config = dict(
    routed_scale=2.0,
    vocab_size=16384,
    lr_mult_o=3.0,
    final_lr_fraction=0.02,
)
Below are experts of layer 4 (counted from 0) of a mixture-of-experts language model. Rows are named router (the router's row for the expert), up (a neuron's input weights, with its number) and show model dimensions 0-191. Each number is 128 + 32 x the weight over its row's rms, rounded and kept within 0 to 255. Numbers have three digits each.
Before each expert's rows: "gets" lists some tokens that make up at least twice as much of what it gets as of all text. This comes from a sample of Wikipedia text that the model never trained on. Tokens count by the router's weight.

# expert 105
gets: " |", ";", ")", ");", "};", " /"
router:132163105190177082156102137127077089115116075117099098136115116169162105131067072100088146161086179100105164083148136107170067103156159135095158113113154086142164133070103131138155120167124092080150098164124120182087123192101153077082144112167135169133174111164146085091097126116129118109140114121153094103076095113115119080168094169135110140166147185116158139121163121146148141135141114182171165088147153144126178080075127148159171126100099166137179090081085081078189139177105080165164126146139108158178184132132172173111151165127160124144135165162096105140099175131121185094
up0:176156074149139134147102104168098086124111128162122130180116131135054156144138138113153098078150133095122115148091135221105142165166087101179143138128137191096145146112181137129142113102120127134141109114109118129085054098159145151152106120126165173141060145123112155128153128084130172164184127130194072143139167099090136141069115165164115070133119153123109156096146163106138074172141059073166086131137117102086132147108122073076140082100092121115118129135078132074103123097171151125161097092119159100132091094159105128122120080079133085135135188097125110083225116104045093137
up1:179099175146104136155180141143116107104096160086147136178145066123098092133090178143163095131104143155118119141139142064152167177162126140142186147150050101146114126134103164178068083163199109206146174176091110130128124114182139157100112133108138136120137170171124131156134155095173143069054092174147101114114148164137190127135112110145139090129109132160099093096133108144155126191113153136151134181161080124185101121121105143165069094131141079116095156104072132149092143113100159102123123122163073138128124190103112071097092137137141123091112103195131071083119106203097140149
up2:089130118141126101108187068206121099077163112125130104099088151096068125138123154123158108129152115201096095187028101128125126137131106156148106174133127105119072107210151136146093130127170118154098143089118136115099180081124112113136160159168133069149104135122127117099163142174103133100148148180092082143141156106079119120085145127154142073147174094123134128115150159127178008140149152124125140121135096140108133125121165128134151144131104090150126149126120118160128127177124076142089090168082208118081109096138134058086124161169110171150135136180034134153101097085112136129
up3:091134134068153104165156202176116096129156101133172183099116159103074127111175164158105082085107125104102121132134122123118107132208112081116119106154154070209160181159111123154117104101170147122082133118107171081111121125130088138117044178164077128198114161119186130143132123150130089194101115150171107106117106172112094122115145083129132144131118138158160105177150075095117112121137122148115100111106120100091145126159092154174110116103209188113135166166128126145141128065129131176118189186121136093140133165119095155114116111140105129074126172141137111041065130142136064151
up4:118136147150143149162151095142053147133130139103177124117184123128093158090157127144127055155132145061120081157117159123100150130190167146107103118097082136134139068112092168177140192150103101141127165154117110087129153149199163164164141106088137095120053114107120138128128097113110196119159149129116141114135144123168156137118107131170083091197201128115135103049136146067174142149147109155133114107178060145080106145164074088097128126045114087156121094164101170097132119140134130156145083106148134120105086149175120151120141144141101121159134123086180140108130155040046111151
up5:128125119143134125078188106103155123081149110131133167113111089066131156171094138162049119096136105143119148143144132125179122088194139076181136168137120154185144145097140124150147101117176124173132104170076128118141093129165090074136115151028159063114115126133080114142153132143106156173127111169138093136128096216062155142142138137132110124149094144123129101106177166120109158192154124110124161065132099066207139150142147146103116070158132072092134114152095118153131107110089130129070187148125091094172161151149098097111089118157133090113205144103118138099073086104156075109
up6:125145101136096114103143107065158096191175098105130145153138193075116124146103112149133145195118153106197147135132076142113151107112136089131145104101127118010143109141162105163122122144161127138154104200114160123108110112111149146124140169107108124123114113099138117141119194151188097137105125139149073075118165109126108172134156079090134136104109156147173123114162055112082115159102150123130077085102164121093137138108081174134061122152189051121095193141129186106082102127110167068173117108156094070145109077118118161132108139165149137182089065147105139174152124166149081151
up7:154122068091155160119101088202085153131088229206092151141141062119110120143146132151148105132136118157093108156157132134113145115128134101130177136071138204099107143136089136165161125096185137136139112151090176099125139140138098101154055123102121168099152176112103214180103137072111131127123193155143157152135158148113118133124160147194081121158142127166135107093138143145155126094103108110138089144113156133141137081124159090134141129100102129181170091145127161148117173093112120074118101118120119014164154140088150138206140117110144164137131118107205100096160154106177124078
up8:091090163157045096214125079116141171046173093131142139144108123180157155154088105152143166110170142078179154119130139131132116132174119142138108138174147092148160117107111167196140166110151145093123135117077070187160130107122117186167100167069096099132122100123103118130069174158125159113122171104107118122150057176120132114115145133072153131122158115104177164114119112120157199127172165122116123102141137141118126138108169152097085143147113113102142115121133103113145045188181061081128111139112173088136093134122137109110121150156142112115130194177145083147202056119107102138
up9:131127143091152171091112088111114091168106165114187153104131174142120123182108108238088139123176120156156138162079163155151151113131146079111110094158137073128104085144114138156141134099153103110125110158080138131095110114157129159093123136130161115158140124167128115150059126109175099073105145148119142123110166107111081130072175088098127174077147147188046178168175156100177100176062109125142108113121129150160134106145092129138079117041167100141136210129158129168088136107095161077161113177101138089123118117186129129164111100097141069118170108112128141136154135136213110129
up10:086180167149137189120127094152114123193116131103130164165128082145137144118183140148128115154148121106107115137156147074137113087135131154183175171158096118077150098112111118187113146099128126088096147154088117077077108128132038167119114139134132133142148142132078149162154147132085203129114134109147096148146168122130196157063143174113124103158106100165063157112096127135106105164149105144105053164167101131133088132126056130100124182178153092076168117090070154143138124094203137140034096099122143099133129112109083143111122110132196080107107172118116102060129164148081109107

# expert 82
gets: "9", "0", "1", "4", "8", "6"
router:114127120144176108151136134169083086086138088126153136167117094170171091162088085088097175167112179090119107137127113111169084149174147097090173101125139074122152083104089158142135119141094102088138098171131110176108111187107146088071097149184089169106174130163134074109149100096102111099131161139155085095088078111133112075148087115090136136166144191110145108153136151143164132110137090180156169097116100147136182100077129142168176118088119168151179091071080107087176140145095088143163137181163097161186168116131120134160158185163176097145153160134087107114092187099135168118
up0:110146141102121148091154153147128129131100130105133144160080116115098101172136162121078131136098137147106164079113087098150118151152087175157132162099115128091143217135110151186147166114062120084072167086169099122140179127141166113129115073101144143126138115121133109171148141143142197113072115109121089157132121118119175146111140086127187138124042112163075159150090101191136129127188130133084126158147105135138115177165057112099096180074155123139077208185139090133052168170109122101140102081126206166129128157092065167122149141100118159117087121101112157135089129151151110184
up1:129158159100169190162142063165085146118058123163149157038126084148149057164147163115137135132099112149129169156146169176090134141062112164099146196137148116151103165153112136166150070135174115132121154108048136094152133140063029134123141161183136158145109110122133123133130103127161073155150119124159215106117123083134101123110101186114164123116156097136116161162207118099148172159072139121101110118138096109072091146162102076110126132086116180125102128152142126144148150144181121040133150125116158122149136093101122138109125147135136128137180096162124078108084133116145129095
up2:114151096101143167091141119115122126134112078145170147162085103123146099095152126116106128119146052129115140189119094182094171194089087190111160157102166150104144142145144152147092151076113195113095089074087087123144127148117075105132074128119159155164117127172148115145159121134087081188143139144115120172135136068155145152091119189160145126129127140174087164147180136133151075118206121103142146112100126196127114122092148101112125089130157156171140156126155117080055112158162128090113063160066099111114135113062099100108157124114102136165176118143157094144069106188224119127
up3:147114111098093202103145144161129089158157158106093118146148133062122137142147101133134133090091138091090172099086116086148125096124122154129183119132108137094056152155156138114177178138142147105142204117105115128115151116141115121105117122102115188092072135130113163140118111090188129155176103106088149129127138134173202159120152142154228145100128137080121128180131130106196116179118183082117110127135142065062079164136162144148097166133069156075105153147196138159105173165178167075157116107117120175137140105104111130122086110099132139135233124067087131147141118144113093158
up4:186150176141140147141234172157151162154129142096156119162101164068110109177114121161094115141159131108122100155120132098175167115154135202103153130152052098153140179142148153124149128130150100160152116117121141133098158152149062101132143165111169133115158090099187138119152110189103137133128165148138138047095124117049119183133152095110111108100107098076134165081137142059165081127083085118116097159102085088122117137161126164173197118111110116115094110141143130162117130069144120165113111074147106121133082133096057090110101099087124127168195141129142183118073136088097142077
up5:120104116140143173079149156160139107136088125096120143095073149103111055087151147115099128116149126131132111084224140136112116177063109133163119127144085155137101128100142161162037136117157220143073133116060097158128092121088102183104116099133116139138114158131112131090109129101082085115085143140119131119121127169127115132089169136150088131141125113097105129073064178134055151146081079152133150209182071102148128212068174146139104094109202111134115129081184160154135115135135146188127149083157151137155114122168101093080125100132118132080167156118144148123104119110134132100
up6:127139182076140124158121133065168140170121107199182158085105139195132120108121147106126151088119093189128140085087098188182138101201137103143112090075101177162155131139136126178077103177067162109102085110194113143204099125120114114129183069093141115086126119100142152229061118126049144166124158129156098213135113064104103144138086093148097126133133168109135154102082153150114173124147090130090134131099180116196109129151123158116121082156119118145126110150122134144129160106116067096080162154090147122113149096108105104137122090105103117137134123124133119123145121119146125108
up7:126148196110118145178088155111199099121094124213113160146145117115118108159071096095104113144175142159120120113072073201150124092067109104135134131129119188099171144086117107126097160122120117160088169091149093145129121167135128145130111105088159115135142149128181104142126129138177108157177085166052079125089119061130129163101152152131097153091083145116135226159160175049143115065137110161107153151144110156145126096124054064137096127126126167100127133132141115149072134088128120176085118099136169133126114133063149144130123127140132137118063134210113150129135130125144102059
up8:146132129081091177115159127178105165117149126109108130150128109093109115157208206079150122124136078154098158158114149107134124150134075074185141187080090094216126143131122091121085137147160107092104149124140095136112159110134146117083137140084139145127062135175136196109132072110123130190155116131149105147093141125109114141147192107119109058137148135111093122164102106115164094209226109136090041130126136102082076121125164077136145101124180087114145122119132158135054179110153070148159092138138102109132122141114164130136118155153170135136143108151058136087125149142123101180
up9:153107140119137108163163005116143151073170195153155154160085120127133084139129146085106101138098175136133114137152161064144123145048138114180113228136142107244175125101106154111139099161143115159153093108137132098195141114178163143153100170179114111125132147148165134121165189091146094102137094089053177149061093134143085177151066120151145118138179090128117194128184106125142129152152106116125168151140115146112084117134109080117107088132109144121096125141173121156106125121114143162119156146116103125133158125132071113144101116114138060113156112116117108139099117093140101100
up10:197124144173093168205139074148124113153159125021154146140111097156101106122132116128083158122180119116148139125074146118141181120115138149095192103158065109068129114155136155138128165153095106169175180102159121109121109120122126180146143130098108124146106150141086178155125114110153096144093120204134148087173178097141138111077141126107184146147169041134120162049128113127120117121109104120151090097077079117201106159158156066136134128190185123117121128108156169131136086144106101108159134172130116187135134122089152120096129092116125123088129085094118112191097122084133055131

# expert 50
gets: "0", "1", "2", "3", "5", "4"
router:092154109174175098144136160176077102094150080079127103146115098180162145118087079092083176159126184086102148126107115120141071131158155152088160120120161097128158084110084160142101095155123114089125099126138118184103106186090158092063131129172111165098161097148111089112116128108094098123115144120123100085078068083129088082164083140100132151170145188127133129144169121115123122130118105181162160092127147139131191093086138150157179109102106156158179075074094087089181135137077090160178134155163093154171178130139178140137148162156174107151143181155084140146094180111106176096
up0:127089158092097168040119069136128106144131100143135182116151228143165118128089144151131138141121116139128141033171151126107111121106101134142090087130143113101087163190133144106153154128117123153128129177082129126126078063120117143078132124146111171092100169151173122139135133158102109191128116152167145126203135110164128102046156181080127154113128084119104117134126107110109150136105125158139143194124129136132129107117188139066102080101089139097165118106105128119082099188168165136137144108180133142113082107116093121133103154161036127115111062219088191141129143144093149157
up1:094040148097116098171150124126129197108132113097137135120094168099121145174205139092205136129142149088144127194147158145125098142087019149111097138129109077123064151177075096118094091106115092172080133094094136118093139150118153126140140099133195128194126130116104105123169184100072166101162165125174123100152132122102095097148113095110078090122130073142173146074118127138116123182146086080162093142092138133147140154121161145119128137180127152078140153134157097162069124150115124120117123168140084148115097113138158095186130082083121127133113108147160201108115061108127110181
up2:203176101144175086136145125145108107166134148065149133178150101107101160123083149155121076172124160141130120142144188080146117089151101145133124163040116173124124125163200134113104109147096087141154125184181141079159124088139116150104051123107106162083121181176110154128098173092132132214101132137148091121078092141123177150101110194119146149155179027160097062154150100118211125150118127102147111134169120126142111140133175124145143142111194139156117140152178111150130112113175136117160075119144171150103097130093146105094138091091135119101119139096098085134101077124100124110
up3:143115146089094215141120107177162177215142155138158149079139137126122157131163091084099127129181123135120122152154158154104140078167058117092072138107119091118110099181082171119099200151145115112122145066139145086195083125154143145117076128136142124101109133090132129124111125145099067122206098159134117122195139132122163168141148122148165175184139140192169197100122077163085090135092163072110074136097100150148117096142126120188140131169116128120147151096100141108133105109142139172077140139134105074081150128079150109141123130136158108114114091131162175142191145181123079081
up4:129155167151096113117152121118130150101159177095104105163112166175089135157160105123135177150148111136160037159158114077165127169064068143090140107114105144113106127122168131078173094144121219099180184153138077144123123106134101198112069054162135143159106136101192163143133075107104142083110134179163062114125152100135131161144187102094075110097155116119165150116117119147070095162085120118103071166116142147159115078147141122120148180131151091133148123158112159149161070122157126099127158094173161132125128128099079089118124174118106148138110183112075163143125198113185123128
up5:068043118104158110149137131144127121112145111134128121140087125108117153136197158138083091132182116112098121125178129248082166123049181122126147162133155137153101177132129159142081149150119170190084050093082078153187121129140128095116140169104162054099137160209111137126144080098133129192128132127154183163176159113150124121122133099156109171169154131118093126089123183156118163118138167095100141128070136123165130174105155131092139122109123095047133134113142163147136121127110107127109165096156116115169114062069143118131157112107144119107153148072166161134155092111121104171
up6:225096154101140120072108170106097154088175139160091135096155133150103084147144085126113101133105152108167071127146094058133122137106134134128117135090142096134130115084168074116146114126143112133175149125101143044091139103145118211152139150157154130138129180167135131170198096111098071057099117142114171161134185192136152126158170130131148163161118103127118077103120130175092143145103102129110115121152108098164080154158158198090162111103129121126133130173059108093142165171144123200128181143177097090115080161133105125130144136157150106148096064091147167102137041141106129156
up7:136144193050148114153105105118128139120121166064186119062148083148136146121098143116092101126087116140131150144123142103122120118156071185149115134147152094160100153149092131090145093081115144161124114104150192124132059111088097175088113144106180116140082135076106130113087166092098135124104100084160168151151115160194119145129181131141203097085112135162123104122098139155159122097186211171082095206119221148095115133173128161104183122137172167156098173134142110140149109126128135093143198092092139113086135127138108135127092165148115125091095112112214115108117157129093091136
up8:066146137117132171125217145168165093177110110134062162035122157129084120099094103160098151074164147119137138124150086125118138185088155135131145109163127113132087095162158107177155189055136155108150101103118157152141154093161060115163156130111074162149162149146127142136133137066179160168138153084122174145122139100128125121126139188123167155098102083178062118099114171135159113145103164139143098057133061169138115147106159157114043138101100160136078115165106145164145118112179131116108105083144144105144129168106118107079128090106133145161150133063102119162204121143127131149
up9:154099151062140135146088097179082166157185173125132123235109093119156143141129136128153147173200160089172131109105117114132108109092050143173114141136141105139088150111109155164079062125120124096128131123081150116146096125101104146121110137158157135129161125104169157149077101154087151151149182110122081103130113177184101164151156120138121118121129071107133126054127109102153128130148165139063116141144078131162137141167120188128131163140150090033086094142132207160134064094120073114132120071190098114095130164058117118121132126125078155091151078109124149116084100158105107127
up10:148189115130065182150183061122183171129144143134149205116164114096162144124139149118116132087089079101151130118169155090105142171146095145142066154092122107097136117177188150109112090109146155147167162097165171094164149152123142106147163162085082162145111202143111138131139132117078107201109035066118153101178161079150133111132172130154087119158182146144089178151122147105127189133130146104117181127132141112177127162114110111125099122134137134162109146166175098162111130122078087150132084104033158111141118126083164116177115129125156110051097102070138125107120126124150122120

# expert 107
gets: " |", ";", ")", " –", ");", ")."
router:134146111190177094163086101131090093102142088105069105118135121168169097148088083108098151142090176128107145088164146147165082097150163153113159111077153099155161144080107162129139124133126075081148109157139119164108108170156138106075156108177096183140170111180155072087086095134124107085143110110137102090085080107094144085165091172107092120151119164079153142148159113136163102135134092168156169094164135146104177072092107124176175123105081155136182100084127092074165172173096076151171136142117160149189162130143172176093153162120171137133148166160102074151104150094118173096
up0:093101072119072126143113122160170127094177173130103127081146123093108160186159111156185102175157112138149118165115092168105124136110149113151145173112084087116164114141134064110112121180129175174077125119141077149152149117130131077169138127096039111110154113098121134183106142130089150129137120100129100152134135076117135161109128148106121173159104079166126112101172100136148088179096132090120161121125087174114140119178122102112129024186170155074145074173168115205084122164151159102116069135136127092143118138090125154111124164205080144109124170149068131101140138172193094109
up1:107098114114148091151143186156126090149175193193133126145114117104163117139140125175177135120122112129156130186106104104122147131134100076093133118155189085094095150159199044076121125092081114157050115098111110115069094093169126136115100114097145112107124149128130144087103089163092102149143121162152094102140147147124138166119135121070108155140135140126081168213117134114134145160113101109142153155141094081255110122158152134128101109108150142048110124132169133161112109169142188183072164094153153112112121120142174108147100111138125117116126095092107120139050057173171113111
up2:113211147109140119118196173108147127098120122164174101126199108125117103118136136096090115049149145162139144105131133162077152063080119167182109139219160158073093099203118119076156110163101153125088151140130179150118120120132105142124147178140151145150152131113155131117178112102132128172166172091119139148124186147146132099107128115131146104129106114134120128131106120135134174125169122112148125137170064100150064138182108108162113072139173146090095195137161102142067132103148121093076124116206118100108184189109136089169122134107147132198135087117126061160097166103116066098
up3:096131150154166092182129058104123118100088136123148082119111163083165136102185094100160149089127081135144111154093167164120171129158075073095153106116153140103079161126128128122135155130163155113138155121069144145199085073095160160160107109202102136096135119112178162117093126113086155140117173117116092068141106188097153112123150099127176123161186065129145165082132122143164173141086083098098080127107096132133096155121155121095121177184092122092162116158078177157126172103189142177161122191104103123149085159149119113140128125158095047122134138126155136130190075104139187143
up4:187076110058167196124160175092161091153112129140118093143162112082136115086116120121068072137100150090106155144188142120108156158141104156081156129165079142064076186105175122112151154101123139102177185112118137132122129166150088151113144101167128115127101095108124157136159164084097203162147144182154121106124057162077167158117132126153125082149132113129042124075063107161122077148121132111086113140184101175149104135126121112124138159143132125106109117105113117120168140123204137074067173143073123142101143107129110140141189152104148125084088152155186185148107108110149091145
up5:100085149117108110162183045158089198110097075123143135098111124130125131158106141129134076089145081092170134143122085121118108117209141142138090134160148133128089135176077119121147108128174122117142144098134112124088138088118148144131102143168129123097106129160131134177110099103168130126174142176162091202091156136122134129128176076054210108118154097129110139080091163160155117140134067130143126133087091084116139205180097114090128178107085116121140185143127185153130171112159171127105086121162157112100090103121145112123101138177049099099123043092111134183109138195125168167
up6:087112114087106092146114111130140152048145164088173114092190138165123149105152147128120147087146104073086150134110111161141148123082062084069134127143106150135052130112038139183134125119160096138175104064169170154139153109152132140114120128173116105139143150140094103096214196122061126140109176130132146116151141137104121121090124160107124139157163109181111086124136100245140124099108092154087188152127131131079138196142118059036130132125130175115126103104184142132140153148131153145156146158147134144132140113149121122165108086145132146179094124107097159147141080137194130125
up7:157116153069122130096150129110123145170077124115152156079162110058072153182134135099133085130153156129115134132151141101159106143149121116109128124178160105080148129118148178153162072141141171154100180128109119132093185118128074135111128144134082110164133158077127088110121087143088146149081160175189171127139145152163076124182141144118190126152145160132085144168110096063133131165127199143133151134124124114131128193194089123087164094116161131091125068116129089143155156149139160201111050112125033165102126063094134135146134145129133123115141075061168123151098195152085162158
up8:164093124121127181169157184150099112142134087055155170130138107137099128122162115103167142145122119177138130057115133103168139151163090120151105169098085120165142145123081090126152136113082159140132171112062100140164127155133111106161054113128063159191070093095119143143110113149109081160117074158134132107153115161171118133098177176133121090107100103184083105133116132106109174150147157155139143191131141163085146153201149117147134098083102138046146131105170160128023151105156131162151072111113054179150155114139107142119063130167128107121113083104098161074121143116119078147
up9:153111113161098125141140107134164107113173092138167173149145168119157112092166148046177093102140116152113083148151085085058105130101154171222100138117170157109132051143157126076165134145106120134066132142131119138215171089154101107160152107079106126144144142122076143158151145173175061214124101109119179184124104160131071095115079103148152105147174122114096122105109204186148143103114139098146106135141106076145126101130128089128119099129108170157118092142156172144136124120105099104129127129133115137086133119133060116157147167195111164121194147115120093065126144072140150128
up10:111159141134152142104145085143149092123105117133153140159125168174124169129149114127130142145178146060220092137148079099060126170157136157140058153135145141112146139098104127123116156069170085141177148105101134085087181132150142127156109117070113126151130123114176111109162125091138093148103127172126160119194095163110112142124093173170120159101179113110108166150143083060120131147153079119085023131079127220141120139130104155099095104142176090194159163109148122150153130128136163158121125143077132049105120137150150140089079064092130101134077141112091131149072129151063109144

# expert 122
gets: " |", ";", "|---|---|---|---|", "|---|---|---|---|---|", "|---|---|---|---|---|---|", "|---|---|---|"
router:169147114143175102170098118152091099139117077123088098111110150112161084113086089116130119106084179159118167080155162126129072084152154108126158086137130096129157156098090146153132111166153112079158063175153098200119114151125149109083160077166175150115179119176170080093082117115106123139171084159162100089087096153119092082134072162142106127146140172159138173107169108174162143171123093185168163093165132171156167087096098150155168115091073166115162087081130083095163104172100077177176121128134103136183142114143182127116162175112144122123090126159106140120111177123139174085
up0:103077171167153126215145113139139114109099139100115116168160125155123130095084140075212118155108133138127118097119167184104144131187086155049160100149113107098163099082156131116154107091099137098079134120146172124089084072099175217135163146116122171223145128106104180188116123134140133143114138146118118116111143140126212149049126098135119146119122098069097112111133131108095159111118119148111145138164140114085121159145056111088138130159124127151150086124097168189147105137181151139117117152120140186096140110148087060118164108149108164095099196160078162087112140173128120131
up1:104106157153132130130130076094081109102206135111186144135140095123078119235105105157100154107130140134081114136183111179089154157105068154108167162059124097146130150155151104087148154093140078136073120133124093150128110145090156201093191112130127117125116085134108134108087235155113075130151135137143097143122141119140121077155111150161127110075131096147132155099174122194119127145083129138096119154160142072103108144124127153077128148098144126055168103140087130124124103159122176154124112137221147157117131151182108122123130105197156124103116057120116112099183133149168167168
up2:154132173067125216099120087107130096145093087107126167161156150190140110129122096090105112134105106109095101141138129185140136090165159143159113184141167222099136110133154161120147118109122205146107131106097081176169177166119183214094134149120155105168116149144135157131163171131160075102126092089085060118128161108142148164119104115152132125155135168145098179170108146137033145116117131151103159122154128048164123110101090175143152164166173104153143128122098103107127123133104107102114120196149131102100053101083145122112071104151141094063121114152119156093103094104156124150
up3:123068096171101137139140215073150134097117142113112141145191154183119107140156125070153157135120130065126148122143160219137114137131108150136159139133113093077147099142200161126167115146160104151177093162124082123089126105133120085124104158133140142215149105146141133120061147089094161103108098137086123087152127156166069168071119100060101155114110117178170107083097106142134107129165123139114114134126138139160125118082146118136117118114158059163103134138124097158078109130124123097120200100139167126094134151041108097189139137226084137120131145038145147118148142128169095118
up4:146128134157152121120147065142121074115103079185122167127102123119127182115140155122174130064165151096147142135193104153112112116070123140126138195138143085084078107102125139145172129134123160152136089155085139125133109076127161132114158139178071133078120143147143106130102069156073139210124123144126115080127120125123130116102121166146131101031152048101134114154160147043127106150060101091150125166104070125152131137162189088141155161143169145173091155110148134131086114091118148116054096102094129131144046157148110088100092128111151111113075129113120177121077181116082072121
up5:134160123131157091125098138163175142158147150086121123090160070186149147101118151145137105138156067159089105173119089142118130125101133101120130101170095099177134096182084163137119130116095095107131151087174092105134155111082120137101174103084144131146121113162096129175148074112125087061087154173187161191131161168192114119118113170062072140149114131088127043187129170099086105170154199135126131124085107140157159134186062140131130099155148146125134152120140164103109104035086148135101055144152111146101133138122134101133115089084180173092089097145109129149134184078112140146
up6:083123103115165100173134135100097130104126122150111153102134138148153086091157124060089103218181141111157069180107122130098142151081114091109108164161134145060117093146161076131149035108095191128132106088143100103159098184077166185144130196166062162122116098166111097155109136167126140159090157124105164130138156072136188147118122144140143102123150120143170139119156203059116143125112120091113123119073160119141140129154149086109133083100134094146169156144136157160126135121134096139152128105148151155106119188102148192106166146099178117073129092198144082129144135065078100110
up7:171190161099107146124246133121159147131143122062133160158211116123070131133069127124048117118118127115111145158156156133083152107119129131172128155133067064110118126103175097097121173152078089106122115126156082117158118161125205151144201096115114143204093148154116112102106157117172151096161160083076123151145150131080084127107090129131102157128154072075138129090107124157115167140133136147138144152157090153143123146174084132127117057128103137117151091113089156211144114118166109101092169095167112115158101057093113130144071134131138151170123126153175083127116106127107117151
up8:081154116089114127103208066226130113147108129123150081137134181077097112072132146108080076200137133113116141132167141148104133111052118169083133153117154135095092139122096128116101071140194154166108123036152071138150132131160169170137161121082108102127104171113101150138107205155161099110155163136133100131140118163153095113169118129172178183096178116197154199139128178118086146169118110152164118141102137093151133139108109131116155092063148136111126106132143121095116147119159111108163130167147097127124131139130178139074080091103131152135101161083126182116124113122200120088
up9:132142141154058126104082086090147104069164171169141153128093099125157153126121127167141100104154099121051140133069115184134135101184080121121102141094175114242064152101183124117101085157064177117157100132084115160161046124170127150099146127089171109170122153103136148153115151107170138141139163161151135100137074154143156074129154144111100180112095129118135096142120154136147135182182155152122141117107118159107107092142156148091118122176138138136092115140128087104115181115117088118137179107041161079147119138016105149147161088195117132119148123129137115118145136104143100113
up10:125120119122129147095140163148110140196154150121105124128147123168104115089122112097127083169133144103121135097159146188099118146102109123131164134140160110090091118107057095131153110119150129145108132043138188098109138134087122144130118118084133175086154129104110122146179110121119184128084134162099087138107124179093188143167149090134213109120033110156124148136183137134131134173081127169121057105095031149135143101117135096152106101146122153178113080125100088102121075122205157125101170095132184164159106154158101127123156135170118089200072110055143177098198115146172103123

# expert 49
gets: "1", "2", "3", "0", "4", "5"
router:137169131149174129128129137154086096070162066113137110166091099166181121132080085100092182174123177093097165122136101077163091170158151169096168117165130092129144094099078145127117096167098126080148101156158096173116100186089170078075089166172111130107152117119102082100150125107144088104124166104164077089099085098137097090168108111096142152172158167121107121144160114137092137107131085172153119101117117159095155095090143159173178123089138161161170089085077079072157121144096086115181138162172095165166180098134136142134151175170127083173161149148084142119089165122116171123
up0:166138134142135129162097109057093055193140133163216050191127157152152136143128125107137115150126138100099154143148161081147109168182098107115173086121133128170105117113112136126119122135074161179102146092147127122088155132157100161050156105130145103148099114115119134074102184132145112148177105122144180124135169141159084128122105121115115137107122116122078161101155130147174022207164102128139118092185111123178113127104150114086115048097148124126103143139175150103176155168131162123082174151144185143111157116082140107096135110103191125129088155049099129147076166140139105126
up1:055139149152127144106044044106154118157105130132100112172155148114145105130112140140160129118116046149138155146142091138089144092160125062159116154159111130096137155121141031133102131148143128125072110194131140145113161135108150107130205150076119160149052094125094097091082106136122133192053137140104104182080142141165140120091133150153135132116157120167154171112125162174108109129169148139074105137105156145142120120155158150098178140148110136143136177152150210147093111129153173145122102119172112086154103138148141106036111067109155161115040119085148104157124132109156122079
up2:073067136159069154127104176081158164104094113147144134138149145111137140149176142101117104125180103106036168198106090159144116127088093125145099110090133134179151173169122036152102144101117091088100175123127123146067158138128142096121081136154100137106023103119113144186115076105122169138131088117192098191093134110173132114135114118110180144142158108126103166166138121147118188105160157163113129131132143103132091114140162107112076167104135144141103097168144165158127119211109125124146137151106171092129111166125104119109084115169114126106147085181131196056147144144183103152
up3:138143060161165106155058109185135048177188117071159144091132139134138088120153205099215112087138094091144067083135124153103113136119108147162134135123111182142146113147144103117135112076135083148134093103118155115136143112134138108121115126099146161117107120134118188153117121123113153171098072100178169195158113142196174112113157175086040143099116133138109168118110115163144111112202132127183133111159157152081140088171123150147111151137110157124106201142156075112108121107140129086158099121138118093066084165176153174097072163095105100156152125095089163088103148134123102113
up4:063155153149119172155140100068119189133174123104194107147161172086128133043120154141108115172129128133147130172063089149172146167102112127096132107130129136103147113124123135075147128102119138121142106097180109074136129114119103137129113119109164090125137143088089107069213047102158075068130065134131133109107175170115066117150142127138131171105139113121207116163126094096146136144117091129168124131088079137165077112130109117109033088134128109130091106144106097132081084213101135126117158136114188142138143098171085111134134115136149134148088121165148160083118131158213123181
up5:068140115161160130112126068125121082136065145147205151166127142106155096145098106115111116127137125113096112151159117130128159089092179148140100124139150195044110149158132145149113150163131122086154144163171143107091127141122131076169099184159143123170092143090129143102111102087150087183164113126171149137167222091133116154108111129126064150104096097148097123118138118131160167078106052130096128135092140117078121145103154048142175174100151131191102149119189134140103134135136115103094083138138157105107113135177077176100142165143060133146114170100098141139156012179132103142
up6:104122200103129125139113161139107077105092110100096132112108152142148206198134127110158131124093129108114111128127187112134159070142182093115111079136118172143155133158247157159200118122103129144067146152120106153111076116132144123123172152113061086135154125138143150135126227119111133137145130115135128145141138146130123106087154101114049131076097118216085171155081111158139161144147144147074159139095167097110169090186114122049133151171164130148157116145144118157115124112106169145101088132134137077094117179145107118202086115121113137112055157125123118091086117157143090147
up7:153090094130102143071163142042126196138143197129177089080112133180130123099100130082104129142095140110146146160169147106169141136096092183119183115086092164140130168157120143159151183120079181119126135176152101167155096133225103126128144139148140116130152112126133125127125150096139111152099136165071103179111101146102166141158205122167068152127150101129158135088102074140135113155185132115111152154126121102152131123094126115135060108101150095025088127169143125120062164139180136173136185127127177062134150088120150109065145114124133125127150117107152131119117106042154148111
up8:134162128124133099074138141138125119175103090137098166117097205102115080151105112103114116150113112096141145123141119117099133083140157125125105113121119132122152118089216171133073167140199132147144110112074116141119119107189161158123188112117089083164179159101078157072119190100057163127140143143137072139108118078110103131055203131133090142105137155148128127140070086150117121174142127124133127126102112162107148199168172166095118164096115159191102111125129110147171126106132227193112111067127185118138122122144160111105082143094092117129191169121165110109103106205169126133
up9:142103197092127135131127157087152121115182097157102148138137151103081146094113096151114078154066132171057158194138159123134202128109107162133144120096137179203151198089196121141153094132180133176128100173121109079104129134119094161104084164144094084108135051189172121133045124148132143124106169112116115103117105122110177155150152172105105140069113164113121121133134143067152109140116107094130067136108137096100084125126098114152150111168083070079181142115116117087099147162114106126154141122142140115118055104126120116142101143129108119127116116147105150112188135111183018114
up10:133159142107117133165191067181159115146160123094146086141126077148105132025093095112132091096161118163094134084150149125170176138146103174146152236133132125150147139163086124138155113075148146073089121120148126155092135153100122167143091174137170108195107107130113146128174164110189148130148147131161099151109108158064172181077135144115162158126183066109090127178143092101089142174116102149164119153123087118122101081150150133115097066107125157159094106134117185155143149168142111136143087114091175133114098121113162166128109149084098104133086158177117168093139079083197118161